Experts of a small language model.
Size: 12 layers, width 320, vocabulary 2048, 37.6M parameters.
Training: a variant of Adam for the experts, 271M tokens.
Below are experts of layer 7 (counted from 0) of a mixture-of-experts language model. Rows are named router (the router's row for the expert), down (a neuron's output weights, with its number) and show model dimensions 240-319. Each number is 200 + 30 x the weight over its row's rms, rounded and kept within 0 to 999.
After each expert's rows: "comes before" lists some tokens at least twice as common just after its tokens as in all text. This comes from a sample of Wikipedia text that the model never trained on. Tokens count by the router's weight.

# expert 0
router,177,203,218,169,172,203,183,227,195,234,185,255,275,196,191,175,155,198,144,220,181,178,194,228,205,191,174,158,203,241,208,152,227,183,191,241,198,213,192,222,215,232,212,168,213,162,193,163,226,211,215,222,173,204,250,253,190,147,214,143,196,280,173,216,176,198,155,222,210,189,230,264,227,199,218,197,253,151,149,201
down0,174,210,240,233,185,204,182,205,200,190,218,165,179,185,157,195,177,245,209,162,176,211,220,199,211,260,216,211,242,229,188,129,218,180,216,191,205,224,217,145,236,228,179,238,180,236,187,228,204,215,151,223,202,183,148,237,224,214,188,227,272,228,270,202,148,219,225,225,203,237,226,202,185,190,187,158,169,223,167,259
down1,181,225,171,206,175,194,198,170,212,173,220,128,209,221,148,210,172,211,195,234,211,205,235,183,228,216,217,225,248,200,193,214,179,201,238,206,264,198,173,135,208,182,181,201,237,221,211,227,268,206,171,208,230,186,193,277,177,226,196,226,210,166,144,207,199,181,164,198,220,246,194,293,188,197,192,180,221,138,226,217
down2,217,192,216,194,165,168,205,214,184,171,171,220,185,209,189,211,214,178,220,197,188,204,200,201,186,231,248,208,209,196,236,189,198,226,139,236,202,185,190,266,152,193,193,242,200,168,192,215,239,128,238,170,228,254,200,220,237,201,217,198,238,198,195,139,231,230,229,202,159,223,199,210,197,260,151,219,198,246,215,206
down3,200,180,166,199,227,186,141,235,199,243,166,248,223,176,199,177,185,240,170,199,215,172,164,199,199,165,175,192,245,204,206,164,212,204,229,166,177,151,221,190,172,178,233,154,212,179,222,169,208,199,177,224,172,141,226,230,196,159,183,256,194,198,202,192,166,187,273,209,189,217,220,207,217,154,176,206,236,117,139,187
down4,182,169,190,240,198,193,181,172,209,164,150,234,179,196,261,283,215,244,180,232,227,216,171,193,204,207,250,219,170,249,157,256,210,216,146,191,201,180,201,156,250,203,206,154,219,207,193,156,174,210,266,226,249,222,220,187,195,222,219,270,230,221,223,175,209,216,184,177,223,231,144,245,225,186,207,201,191,173,243,182
down5,184,198,182,237,183,272,227,239,144,120,197,225,162,251,178,192,206,215,133,211,204,223,216,201,257,192,182,228,191,201,155,187,217,206,198,166,234,151,227,209,119,153,209,203,211,169,252,204,190,220,182,181,163,193,160,210,218,180,183,185,157,231,225,194,223,189,183,208,150,182,180,158,243,208,198,149,230,190,222,232
down6,208,177,141,220,230,227,264,252,230,227,203,202,156,184,210,258,227,214,187,196,259,196,238,192,181,194,209,232,205,234,213,259,253,225,181,158,221,214,214,188,165,163,217,163,206,150,182,195,145,231,251,214,199,182,184,202,168,209,175,210,199,200,203,133,200,260,231,150,204,182,159,199,207,157,205,202,172,199,228,179
down7,162,222,191,176,179,221,204,167,199,215,197,212,211,212,186,164,218,205,219,174,200,153,201,234,214,243,172,228,160,210,222,156,218,188,209,213,231,216,136,160,166,156,178,188,232,201,170,193,219,202,185,180,200,194,245,186,219,192,143,199,193,176,187,230,207,152,166,218,194,184,163,222,186,227,239,232,167,274,254,271
comes before: "\n", ":", ")", " of", "-", " ("

# expert 8
router,170,185,181,169,171,165,187,207,166,214,230,229,252,223,210,166,224,209,218,180,240,180,141,173,191,240,207,184,200,245,201,225,173,194,203,104,210,183,168,208,193,196,179,200,174,241,194,148,213,197,258,241,168,177,220,221,236,164,206,255,183,259,243,187,214,234,150,183,181,199,147,199,167,206,204,243,234,215,186,204
down5,199,155,238,282,198,172,180,212,206,145,189,201,265,194,232,215,221,145,235,191,266,240,201,212,203,158,199,203,168,190,187,204,217,217,211,213,190,155,196,233,160,171,213,215,178,175,188,209,205,217,223,203,202,217,215,245,219,221,202,196,201,224,211,194,200,216,217,213,171,165,129,261,243,197,193,171,178,167,179,196
down6,233,180,146,159,218,199,189,177,209,247,272,160,247,203,211,179,252,180,195,201,158,243,150,201,190,240,229,167,227,217,206,225,265,222,175,206,241,194,193,171,156,178,249,193,196,229,222,206,251,152,165,157,213,132,170,233,206,154,178,198,172,190,198,228,223,154,220,226,177,225,237,190,221,184,198,150,234,201,204,215
down7,215,188,213,223,214,215,186,261,193,240,204,191,172,202,211,250,237,264,194,200,226,178,194,253,141,242,180,254,215,183,240,214,181,162,200,223,187,236,190,200,194,171,241,165,202,174,162,196,198,177,195,198,242,114,214,191,250,184,246,232,196,206,192,224,267,165,172,106,250,215,202,223,240,246,243,164,202,114,190,177
down8,180,258,222,200,252,201,183,198,182,201,205,179,168,175,172,182,213,209,166,172,230,193,198,172,210,231,218,211,182,210,172,219,194,236,197,180,165,179,207,229,182,166,248,212,175,213,148,207,272,185,269,152,182,195,216,191,201,214,194,247,187,171,191,185,182,238,194,216,233,113,190,159,178,203,163,180,156,232,193,206
down9,202,198,167,190,199,209,195,195,168,210,200,122,194,192,257,208,213,225,209,158,165,204,163,165,180,186,161,137,192,149,239,208,227,257,217,250,189,169,189,214,198,191,191,183,244,204,210,272,172,181,156,227,178,200,233,254,172,185,178,261,199,181,207,184,180,179,173,162,183,241,180,176,187,209,194,249,188,195,218,200
down10,193,198,202,160,192,148,229,170,197,217,254,197,246,137,230,179,180,204,233,248,155,226,159,182,251,208,223,191,221,229,242,136,200,206,206,229,247,164,268,177,157,207,183,181,243,219,185,252,231,195,219,251,201,159,137,207,183,204,248,177,158,168,216,217,168,239,185,208,151,245,252,201,193,280,171,221,234,145,183,221
down11,223,218,183,122,174,199,181,242,213,167,196,247,217,188,136,167,213,207,239,265,224,192,143,153,222,190,166,222,159,274,189,194,197,196,227,176,159,214,158,146,223,197,186,208,222,218,189,194,235,208,210,175,198,221,239,225,213,220,184,209,162,260,240,196,203,191,214,163,177,120,193,179,200,240,165,227,242,180,208,203
down12,232,171,174,211,158,151,203,228,171,173,129,252,202,134,212,204,284,142,288,227,170,171,198,214,197,173,193,164,172,215,258,168,198,233,206,235,199,234,192,174,148,181,219,149,183,185,222,189,221,154,206,210,194,209,171,175,210,174,239,205,138,200,164,170,221,220,263,151,187,177,177,183,241,191,161,221,240,193,204,176
comes before: " |", " 0", " 1", " 2", " 3", " 4"

# expert 28
router,148,167,185,211,245,198,192,209,222,172,224,194,172,201,218,222,188,213,223,233,189,177,176,209,235,195,197,168,144,246,220,191,219,278,138,188,204,238,175,191,252,234,223,163,222,233,194,109,203,229,217,248,160,211,201,209,229,184,201,231,144,249,208,182,242,195,164,165,231,207,207,204,123,171,220,161,211,188,234,184
down5,186,188,173,167,230,216,216,178,227,155,196,177,208,206,153,217,203,181,237,200,182,213,207,216,240,181,212,222,210,192,157,213,178,212,186,196,214,207,209,191,180,281,145,188,198,187,208,205,199,205,199,201,205,162,182,200,194,214,217,208,188,227,235,186,190,262,250,208,241,230,236,177,158,219,247,186,203,213,217,220
down6,248,182,202,200,174,220,204,175,231,228,186,187,208,206,144,182,134,258,200,220,197,211,177,210,179,211,173,223,209,159,219,259,227,241,201,181,223,249,206,254,151,211,248,206,224,244,185,177,144,196,184,216,285,228,178,168,203,215,177,219,222,215,232,223,215,174,193,256,223,193,192,197,210,214,161,242,192,207,197,185
down7,270,191,165,246,153,214,228,210,154,181,172,198,221,170,142,199,216,209,223,238,187,240,187,172,213,188,202,179,200,238,218,201,227,230,191,222,170,192,204,223,182,150,209,216,173,213,228,272,153,223,166,211,212,211,192,272,214,206,197,261,151,147,224,141,237,199,252,215,217,216,250,178,185,230,200,248,175,179,218,192
down8,177,191,222,167,185,185,231,163,187,196,181,201,222,213,175,208,204,196,186,232,196,205,222,182,270,155,172,170,206,112,206,213,167,183,246,189,230,160,234,175,166,158,208,170,167,192,194,230,215,175,203,238,121,233,228,246,179,240,212,216,213,179,179,219,202,152,199,241,219,215,222,180,149,156,219,158,211,210,145,204
down9,224,235,154,164,248,255,241,142,177,225,241,231,186,222,203,226,176,148,244,223,188,277,255,169,254,224,235,184,158,207,191,157,172,172,190,213,187,190,145,150,166,192,267,207,206,181,156,206,219,204,168,212,175,240,295,189,192,176,236,202,219,167,167,238,182,216,179,139,165,154,252,216,180,153,204,221,212,239,245,147
down10,193,216,195,220,118,215,207,133,200,238,181,196,187,191,252,185,222,220,175,158,185,220,178,145,190,212,162,192,207,212,249,247,225,222,185,203,181,236,178,238,224,210,199,217,211,208,133,206,177,170,174,229,188,175,200,160,199,179,161,202,186,206,164,211,205,225,148,144,209,222,169,202,223,196,178,221,179,139,234,162
down11,134,169,239,210,201,202,230,207,176,179,205,171,161,155,135,140,212,219,239,259,189,275,167,145,198,196,169,129,162,218,195,226,206,222,174,218,177,220,167,140,188,178,192,191,223,219,195,190,174,189,176,203,203,238,209,212,225,152,176,258,197,182,228,151,196,232,196,212,190,200,211,157,192,166,190,160,201,193,191,145
down12,216,231,203,204,156,194,194,178,258,232,190,214,226,225,253,180,199,214,205,180,233,184,262,167,201,242,193,168,189,159,223,139,164,208,198,240,164,192,186,191,229,177,192,198,173,166,248,164,220,194,252,145,170,233,164,227,198,198,180,199,218,180,172,190,214,184,177,218,193,219,178,184,189,149,197,201,240,185,197,228
comes before: "-", "\n", " |", "|", ";", ")"

# expert 4
router,261,225,238,189,147,146,207,207,178,246,216,157,210,197,208,201,180,179,159,242,256,192,212,246,173,246,241,228,224,166,184,181,201,190,219,162,190,172,187,192,160,176,169,203,203,258,198,142,228,171,230,196,202,216,146,186,241,193,167,227,143,250,166,200,196,254,222,198,168,251,192,228,182,213,169,186,245,175,235,198
down5,218,135,169,195,220,158,203,263,215,172,210,202,194,201,233,218,188,195,230,205,210,225,200,228,253,193,217,238,198,250,205,228,224,168,219,158,245,196,240,193,190,186,187,217,201,193,202,176,168,189,140,244,193,202,176,219,213,153,155,201,169,244,192,205,212,220,237,182,189,187,209,143,205,159,195,145,215,214,215,221
down6,211,213,191,216,158,223,248,245,239,204,165,202,170,254,247,197,188,159,203,202,207,206,244,232,219,210,166,251,200,218,203,235,228,228,188,219,191,181,144,173,215,226,243,239,240,208,184,203,188,229,237,202,246,170,183,165,203,199,196,192,230,180,245,194,186,232,190,227,166,191,176,221,180,203,106,215,179,215,168,238
down7,239,234,206,183,203,190,262,122,211,179,233,195,199,205,160,183,203,201,214,228,159,212,185,225,174,183,229,202,233,185,214,206,191,228,222,201,199,206,188,198,180,221,236,187,161,201,170,241,206,215,220,207,191,190,160,174,183,125,149,140,236,168,191,193,220,234,225,240,231,188,187,185,208,201,185,207,169,176,271,147
down8,234,211,194,197,200,246,153,165,203,230,181,256,212,182,161,215,230,186,140,173,201,152,193,249,189,210,268,205,189,139,206,206,253,175,230,173,168,212,214,173,219,215,190,202,151,168,225,223,166,185,234,244,170,188,191,209,225,193,182,206,194,261,202,254,194,163,225,117,222,185,197,206,182,240,223,208,174,169,186,216
down9,176,183,243,223,231,196,173,172,230,246,172,204,160,153,211,206,197,158,234,241,178,179,251,230,189,186,234,226,223,178,201,189,215,186,171,248,173,204,123,192,252,214,154,243,189,202,214,253,202,223,142,229,208,204,215,177,206,185,212,159,203,194,223,220,170,161,185,245,283,208,195,227,221,192,229,171,178,226,241,221
down10,193,207,192,178,193,195,239,242,174,230,167,135,265,211,223,198,174,180,208,149,210,210,220,171,219,204,185,228,183,252,130,145,210,185,187,216,221,168,195,214,181,178,241,145,191,142,149,175,188,155,201,209,231,211,206,205,214,219,253,228,184,226,188,180,155,249,173,168,191,221,238,210,177,153,183,188,142,245,198,239
down11,199,164,174,205,153,199,215,188,217,209,212,236,172,174,248,236,238,189,180,113,200,243,194,239,227,217,215,183,195,199,234,249,182,195,174,185,187,186,244,182,221,191,240,192,215,185,195,225,170,120,187,232,189,183,162,201,198,211,244,234,186,191,177,201,248,188,205,254,209,171,216,221,216,166,190,202,161,173,240,176
down12,189,161,208,226,196,240,226,171,235,191,217,244,180,227,185,203,188,206,199,228,227,217,212,222,186,218,246,215,193,166,189,201,203,156,190,161,214,211,138,201,242,151,196,215,203,193,182,206,221,225,235,216,211,236,204,173,189,181,195,160,208,104,237,253,224,192,216,180,181,226,163,193,230,194,234,208,229,202,224,155
comes before: " |", "|", "|---|---|", ";", "F", " 0"

# expert 10
router,163,204,204,138,201,198,177,229,216,182,235,236,265,211,220,189,183,169,166,208,164,158,240,223,194,124,199,209,207,192,186,143,153,197,191,190,225,231,164,239,245,220,170,196,202,237,217,135,191,241,248,241,221,188,162,236,217,220,181,257,166,288,139,169,175,152,196,241,254,227,219,247,233,155,229,169,221,219,145,220
down0,189,189,196,192,175,236,181,205,209,171,190,175,200,197,239,192,208,198,219,225,187,162,192,252,176,168,199,196,246,152,219,235,165,239,222,144,206,185,247,232,190,206,162,209,228,210,185,238,163,179,254,255,227,196,185,226,182,190,195,206,210,208,222,182,235,157,199,207,207,214,177,148,195,224,159,185,150,233,240,193
down1,249,192,196,221,148,200,198,238,196,230,227,184,248,197,177,236,243,210,236,247,205,193,211,219,165,164,127,192,240,183,144,198,212,220,187,225,205,227,162,202,274,234,213,216,139,200,273,198,209,209,201,207,159,200,187,194,276,147,215,175,160,221,155,197,156,161,152,178,220,191,217,190,272,170,187,175,279,167,214,187
down2,160,250,231,168,218,216,189,191,189,136,240,232,221,265,157,199,217,168,207,205,172,233,237,193,233,215,196,173,202,180,211,168,194,235,202,235,161,223,191,143,232,243,158,211,221,214,232,197,226,197,193,151,180,218,231,221,200,168,197,158,171,215,167,220,211,162,236,207,216,219,191,175,216,193,123,208,216,253,211,230
down3,219,214,171,235,221,208,222,191,199,151,219,171,219,187,210,191,154,231,184,209,211,213,212,210,200,263,211,194,154,142,167,211,169,221,200,160,217,140,206,148,210,223,199,255,232,196,221,186,178,206,213,116,202,164,198,215,206,205,192,190,221,187,193,160,188,241,231,214,169,232,207,185,227,192,202,151,213,124,175,203
down4,197,196,215,176,192,214,183,186,194,197,199,164,185,250,238,194,247,240,197,236,225,168,187,184,200,184,201,171,180,176,207,148,162,226,210,198,177,118,237,227,147,231,248,232,159,228,211,206,241,181,198,228,193,201,247,216,201,203,175,188,226,226,195,151,179,203,206,220,185,215,156,273,224,277,246,205,225,175,172,200
down5,163,152,222,149,208,199,187,215,176,220,203,147,181,161,215,198,193,207,219,219,193,198,209,184,219,182,247,223,231,181,229,257,173,214,178,262,203,251,235,163,196,208,170,247,216,207,156,208,183,171,237,196,172,203,197,213,192,228,190,167,201,207,247,187,188,156,177,207,205,243,197,229,218,184,204,212,200,209,229,212
down6,167,237,180,242,189,180,175,188,171,168,247,228,166,189,172,161,187,251,181,231,188,170,261,210,178,139,197,210,235,182,201,210,186,195,194,132,214,210,174,194,194,232,189,176,194,235,223,173,187,228,140,219,227,225,169,242,178,214,142,233,189,198,238,182,256,169,202,259,267,203,140,244,200,263,199,202,228,200,189,257
down7,230,211,181,223,199,204,188,258,234,186,201,200,221,189,191,166,184,187,173,175,181,180,197,211,186,188,153,175,177,218,245,186,202,227,245,213,161,249,182,138,215,232,157,241,165,218,297,180,150,203,179,190,169,196,225,181,175,182,232,154,183,160,230,218,198,167,211,155,157,151,170,205,222,203,209,185,214,160,204,200
comes before: ":", "\n", "-", ")", ";", "N"

# expert 20
router,195,230,186,184,109,235,148,161,261,216,170,208,163,261,161,203,229,210,168,191,206,195,205,240,203,144,237,243,156,252,154,233,258,141,232,230,218,194,227,205,200,227,148,188,223,179,206,231,215,179,168,222,232,151,198,125,171,175,221,109,233,151,81,188,192,201,236,173,231,181,189,194,258,237,215,184,151,165,196,180
down0,195,178,159,154,123,216,186,195,185,216,229,196,209,185,226,154,185,196,192,235,168,223,231,219,180,197,197,118,218,190,230,176,265,135,248,211,207,219,174,217,161,246,185,203,236,212,197,247,191,218,174,254,199,171,204,174,171,186,181,141,245,171,176,224,192,176,180,174,225,220,215,228,181,188,167,234,236,198,202,212
down1,208,176,200,178,167,211,283,177,201,253,205,206,237,201,208,174,214,188,190,176,245,186,169,133,204,166,211,176,203,195,212,177,172,142,217,229,168,229,201,176,171,162,191,190,234,239,187,201,225,191,223,220,165,174,158,154,167,227,217,205,221,179,153,224,194,178,238,167,231,198,158,202,203,257,169,264,187,243,175,175
down2,169,195,201,200,215,196,150,164,166,221,166,168,187,184,212,223,189,183,182,161,176,171,222,239,198,166,209,211,194,157,212,181,203,213,197,231,210,220,210,190,172,209,233,221,200,213,216,174,255,152,207,177,190,229,205,159,208,182,264,181,203,193,222,167,170,191,167,193,207,181,202,174,273,215,205,236,205,202,232,201
down3,194,223,160,179,210,223,220,179,223,185,180,180,172,193,236,221,169,175,240,156,179,205,177,166,183,207,188,245,200,211,210,252,252,216,173,239,206,187,214,227,166,187,185,238,219,241,145,192,243,205,160,189,213,173,178,168,211,218,220,199,233,153,175,181,189,215,156,181,214,191,156,181,243,203,204,246,237,256,260,170
down4,214,194,206,193,197,173,151,163,194,197,222,195,262,147,193,193,222,199,208,212,232,221,220,247,176,150,161,201,212,203,152,135,161,221,177,161,276,210,148,200,201,211,197,234,166,184,230,192,264,223,178,206,186,206,210,258,247,186,139,198,159,190,218,211,177,238,209,142,236,163,184,233,191,173,158,163,192,170,199,172
down5,178,163,241,196,216,253,229,211,219,153,190,153,215,208,163,204,201,179,223,155,228,223,175,200,192,191,171,182,235,120,175,171,175,155,257,204,211,187,224,190,168,223,172,194,178,221,166,207,207,154,181,217,199,180,133,235,183,214,215,173,206,200,209,190,220,188,204,189,222,120,250,167,184,159,189,231,211,187,228,241
down6,143,180,178,205,240,165,205,207,173,193,190,213,206,281,250,181,150,197,229,176,180,222,224,174,259,212,230,212,222,135,208,251,187,209,267,112,253,173,174,192,233,204,200,194,188,210,202,206,188,216,201,187,208,135,193,205,212,167,213,227,255,220,176,183,208,221,210,202,194,105,194,181,201,174,163,178,169,140,173,186
down7,214,199,233,247,134,197,179,229,205,229,174,242,208,192,163,223,114,182,194,157,182,199,190,227,227,195,221,187,207,231,235,259,192,132,190,223,188,190,181,177,212,241,166,215,243,205,201,216,207,160,192,184,172,224,172,231,232,224,202,198,215,183,228,236,181,183,215,168,173,244,206,222,206,220,213,209,216,217,213,160
comes before: "s", " of", ".", " in", "ed", ","

# expert 30
router,212,206,199,244,168,209,142,210,201,178,200,158,165,214,211,237,217,143,190,155,222,187,192,190,220,187,196,222,139,184,232,203,191,210,173,215,172,182,198,222,242,219,268,220,225,163,237,185,246,150,217,219,204,126,270,173,193,197,214,216,206,210,171,163,215,210,175,240,174,207,229,175,224,209,189,214,187,225,183,177
down5,138,190,215,164,240,200,200,253,136,229,195,207,154,193,182,209,178,211,245,235,120,160,148,150,200,194,215,272,235,188,226,222,250,237,238,251,131,200,201,209,235,181,196,162,191,155,226,215,216,156,278,202,204,230,214,188,201,199,261,220,239,250,220,172,153,261,201,194,187,220,228,260,243,166,185,178,186,236,192,192
down6,224,188,177,186,230,227,245,234,153,151,176,189,161,210,210,171,210,222,238,252,228,174,196,211,199,214,240,240,269,202,237,145,195,211,206,199,151,209,170,217,209,149,193,183,201,213,204,198,186,226,200,170,222,230,209,187,233,187,222,207,231,197,205,173,199,223,220,229,205,147,247,208,239,202,164,168,170,236,288,211
down7,205,206,175,219,184,215,143,243,224,193,173,220,217,211,156,207,203,161,188,225,219,197,207,157,199,205,191,186,179,216,182,177,152,166,187,163,230,211,257,244,220,212,198,163,180,167,199,218,249,186,201,215,194,185,133,214,218,174,255,177,195,233,218,295,133,180,183,213,199,177,178,231,192,181,151,181,179,170,203,215
down8,148,189,206,170,241,252,160,219,248,201,202,195,241,227,198,169,173,191,163,213,204,239,203,192,167,162,198,174,157,143,188,166,247,186,251,215,201,179,187,182,245,248,192,221,185,262,234,263,210,189,151,184,241,191,181,190,234,170,218,220,165,172,191,202,135,191,199,164,209,173,196,213,175,223,164,221,212,195,230,204
down9,223,164,148,172,160,236,171,270,191,223,191,165,213,178,236,235,255,201,158,188,141,270,143,180,229,195,255,204,210,165,194,195,237,165,173,208,176,247,225,213,213,253,183,223,182,156,152,179,191,160,191,234,243,220,197,166,186,180,211,189,230,237,207,212,146,213,170,243,174,196,254,207,164,227,192,205,147,208,219,181
down10,243,218,244,238,238,201,202,205,220,183,184,220,225,208,195,128,195,172,226,238,177,197,234,210,194,219,187,207,231,238,204,229,237,135,181,223,188,224,223,193,171,174,188,172,169,196,262,182,205,217,224,236,220,217,190,135,146,163,181,186,232,238,213,198,227,226,200,216,183,205,185,197,176,194,209,230,192,189,213,214
down11,205,189,166,160,201,232,173,167,207,206,245,121,206,132,170,231,144,171,230,221,224,146,218,188,248,198,166,250,187,145,221,201,247,184,180,180,279,161,176,237,203,192,269,225,218,229,193,256,189,184,157,194,224,196,210,204,203,164,194,216,189,202,218,195,211,221,150,189,185,232,220,169,220,211,227,235,197,197,206,190
down12,250,224,237,224,166,178,162,185,181,186,243,163,182,207,180,166,220,202,174,234,186,182,156,162,227,217,154,207,179,150,175,178,270,206,186,222,157,218,159,215,176,211,202,250,176,149,192,170,232,190,186,262,186,183,229,196,184,203,201,204,223,221,223,183,188,236,190,240,221,256,173,178,207,230,209,185,166,193,198,210
comes before: "s", "ed", "ing", "ct", "t", "ment"

# expert 15
router,152,167,220,189,158,209,215,219,240,202,178,237,170,227,197,116,138,163,207,182,170,194,212,239,232,203,180,168,172,214,203,210,185,137,197,189,150,229,204,221,205,223,153,199,215,192,190,214,219,165,150,190,199,306,173,169,180,169,253,186,232,195,220,233,179,206,159,223,195,206,190,221,233,220,188,254,174,226,178,165
down0,167,200,270,172,223,292,162,212,206,156,202,265,204,169,217,208,150,274,130,142,200,153,229,157,205,189,232,222,185,160,175,178,220,189,213,240,174,169,203,182,231,196,164,186,211,159,192,162,149,162,186,215,161,207,180,190,152,211,207,209,236,209,182,210,203,160,192,204,231,224,224,228,235,186,228,189,162,216,212,203
down1,243,209,158,202,209,183,198,169,132,199,213,177,201,228,190,182,204,239,159,249,254,226,194,208,217,138,224,240,200,212,161,190,218,199,232,251,216,209,187,156,176,205,202,202,222,254,187,208,192,193,213,217,188,167,229,212,201,214,234,188,271,215,210,220,191,163,161,178,207,163,165,170,208,194,167,184,231,138,181,175
down2,217,152,223,197,214,198,171,189,199,152,178,238,155,152,177,155,227,181,190,191,221,204,164,242,214,220,184,167,267,183,221,167,203,194,157,218,193,232,236,164,233,206,241,113,225,195,176,215,222,229,210,219,203,189,231,183,200,218,134,244,230,160,196,190,215,185,257,152,211,232,265,181,208,177,203,195,240,154,195,229
down3,165,163,187,242,190,191,228,207,186,196,201,126,214,169,177,249,177,175,213,182,237,223,194,219,208,181,212,239,218,227,273,262,236,173,193,250,257,228,238,246,232,226,165,193,243,166,211,179,283,207,239,228,204,186,173,237,237,217,192,184,224,186,206,207,228,201,176,219,235,216,197,236,221,249,182,199,221,176,204,188
down4,188,182,192,247,208,157,218,206,178,208,230,246,234,210,211,183,199,172,173,210,178,231,172,232,158,142,167,244,202,222,192,186,248,219,197,156,190,205,170,149,161,239,207,237,217,163,169,210,175,213,179,213,261,215,195,168,225,203,204,193,127,216,222,196,221,243,228,136,222,153,265,198,235,271,149,180,194,230,198,170
down5,222,210,189,201,197,220,203,224,180,179,202,204,108,193,194,154,174,217,205,202,202,217,228,223,246,190,205,164,173,194,166,242,218,190,169,266,153,167,199,153,142,127,177,175,212,199,213,193,156,166,191,236,145,264,181,193,163,218,189,215,203,173,207,164,197,210,223,248,269,263,189,175,223,205,218,220,188,191,160,209
down6,205,204,193,174,162,221,174,226,204,200,242,221,203,219,211,210,197,235,207,207,195,163,168,193,205,192,220,168,212,209,190,206,213,166,131,200,210,193,172,232,228,189,203,273,212,196,195,180,233,163,164,202,220,165,149,203,152,230,217,219,196,226,220,175,118,176,161,217,247,195,217,213,251,225,169,208,215,207,203,136
down7,218,213,246,180,220,219,212,185,206,236,142,184,141,182,195,236,187,220,207,171,254,145,210,206,229,168,162,186,265,198,190,186,161,183,198,165,214,232,169,143,275,191,231,188,215,238,242,221,257,219,183,208,230,231,232,236,179,158,182,128,230,184,173,207,154,217,161,162,201,205,166,183,200,222,190,198,217,241,187,239
comes before: ",", ".", " of", " 19", " (", " in"

# expert 3
router,157,224,231,207,227,208,191,202,230,254,174,114,117,290,237,169,179,224,234,197,195,241,197,182,228,210,186,213,180,281,210,222,194,214,207,227,212,224,233,190,184,153,188,211,219,214,187,268,194,200,129,225,205,193,188,271,176,221,165,125,203,213,262,227,212,240,205,188,167,170,219,213,187,197,213,151,183,200,183,194
down5,195,222,108,221,160,232,150,226,199,226,195,168,212,152,181,191,215,209,154,212,204,215,208,172,259,138,215,184,222,169,206,199,173,222,203,225,216,191,118,260,215,227,199,194,199,217,200,160,233,207,241,224,213,193,212,204,241,132,223,210,222,218,148,153,170,180,217,216,185,259,213,198,176,233,227,191,190,191,186,147
down6,243,200,198,221,148,165,214,176,158,185,230,195,216,145,191,201,199,206,200,236,205,247,218,212,166,183,215,213,193,227,145,178,224,172,218,178,200,198,191,210,164,234,205,198,188,181,174,209,159,209,241,185,255,203,258,227,196,194,188,174,142,188,148,182,178,229,165,196,163,191,167,272,185,213,137,190,215,197,189,162
down7,173,213,224,173,219,260,204,225,168,230,174,156,178,217,196,200,176,159,206,218,187,170,221,189,228,121,179,196,226,217,212,186,150,173,194,214,224,201,206,195,251,216,210,211,215,162,207,208,208,174,176,162,219,202,151,226,127,233,201,188,135,203,164,180,238,189,201,244,210,210,183,151,158,205,250,203,225,203,195,227
down8,217,250,188,167,171,172,232,235,143,285,160,193,220,181,196,244,197,182,219,199,179,163,217,192,215,177,239,224,218,229,249,241,209,251,172,188,184,229,210,196,223,217,208,154,229,204,167,206,174,153,169,230,187,205,192,155,198,168,171,153,161,231,210,178,133,197,178,238,226,258,167,196,215,213,202,201,207,186,158,176
down9,208,147,214,197,213,195,164,177,215,213,165,197,174,197,218,213,196,149,175,227,223,235,226,149,243,217,209,195,177,176,121,215,199,220,213,186,226,183,169,145,188,203,198,244,183,196,181,207,222,206,197,201,187,213,223,248,184,252,261,135,203,188,181,240,253,188,180,187,247,146,179,191,237,159,200,234,183,244,297,185
down10,212,259,184,210,158,165,197,180,172,201,219,197,213,164,199,119,216,167,220,213,182,213,210,176,193,243,175,163,177,170,192,163,174,213,117,185,194,154,207,176,153,245,210,213,162,201,180,188,195,155,146,167,183,273,186,165,149,174,144,224,263,102,162,200,266,214,186,243,230,188,211,209,196,179,176,225,269,241,184,181
down11,207,174,228,142,191,156,167,204,183,213,225,200,155,214,205,238,187,193,218,169,168,210,199,216,191,248,266,154,193,210,179,194,201,154,213,214,176,224,200,214,188,201,229,204,198,221,178,226,165,205,192,128,210,218,176,158,218,222,133,237,192,133,183,206,225,241,214,186,193,196,278,187,228,207,220,202,191,148,164,176
down12,190,190,173,139,181,200,207,180,185,215,192,199,199,241,220,147,232,217,244,158,211,183,151,176,197,214,174,218,185,219,202,218,177,177,191,253,160,222,217,175,167,180,204,186,196,237,167,216,149,178,268,238,218,193,147,160,171,188,199,180,183,214,224,217,191,216,161,190,170,256,173,150,239,237,249,232,181,218,218,238
comes before: "\n", " The", "==", " In", " He", " It"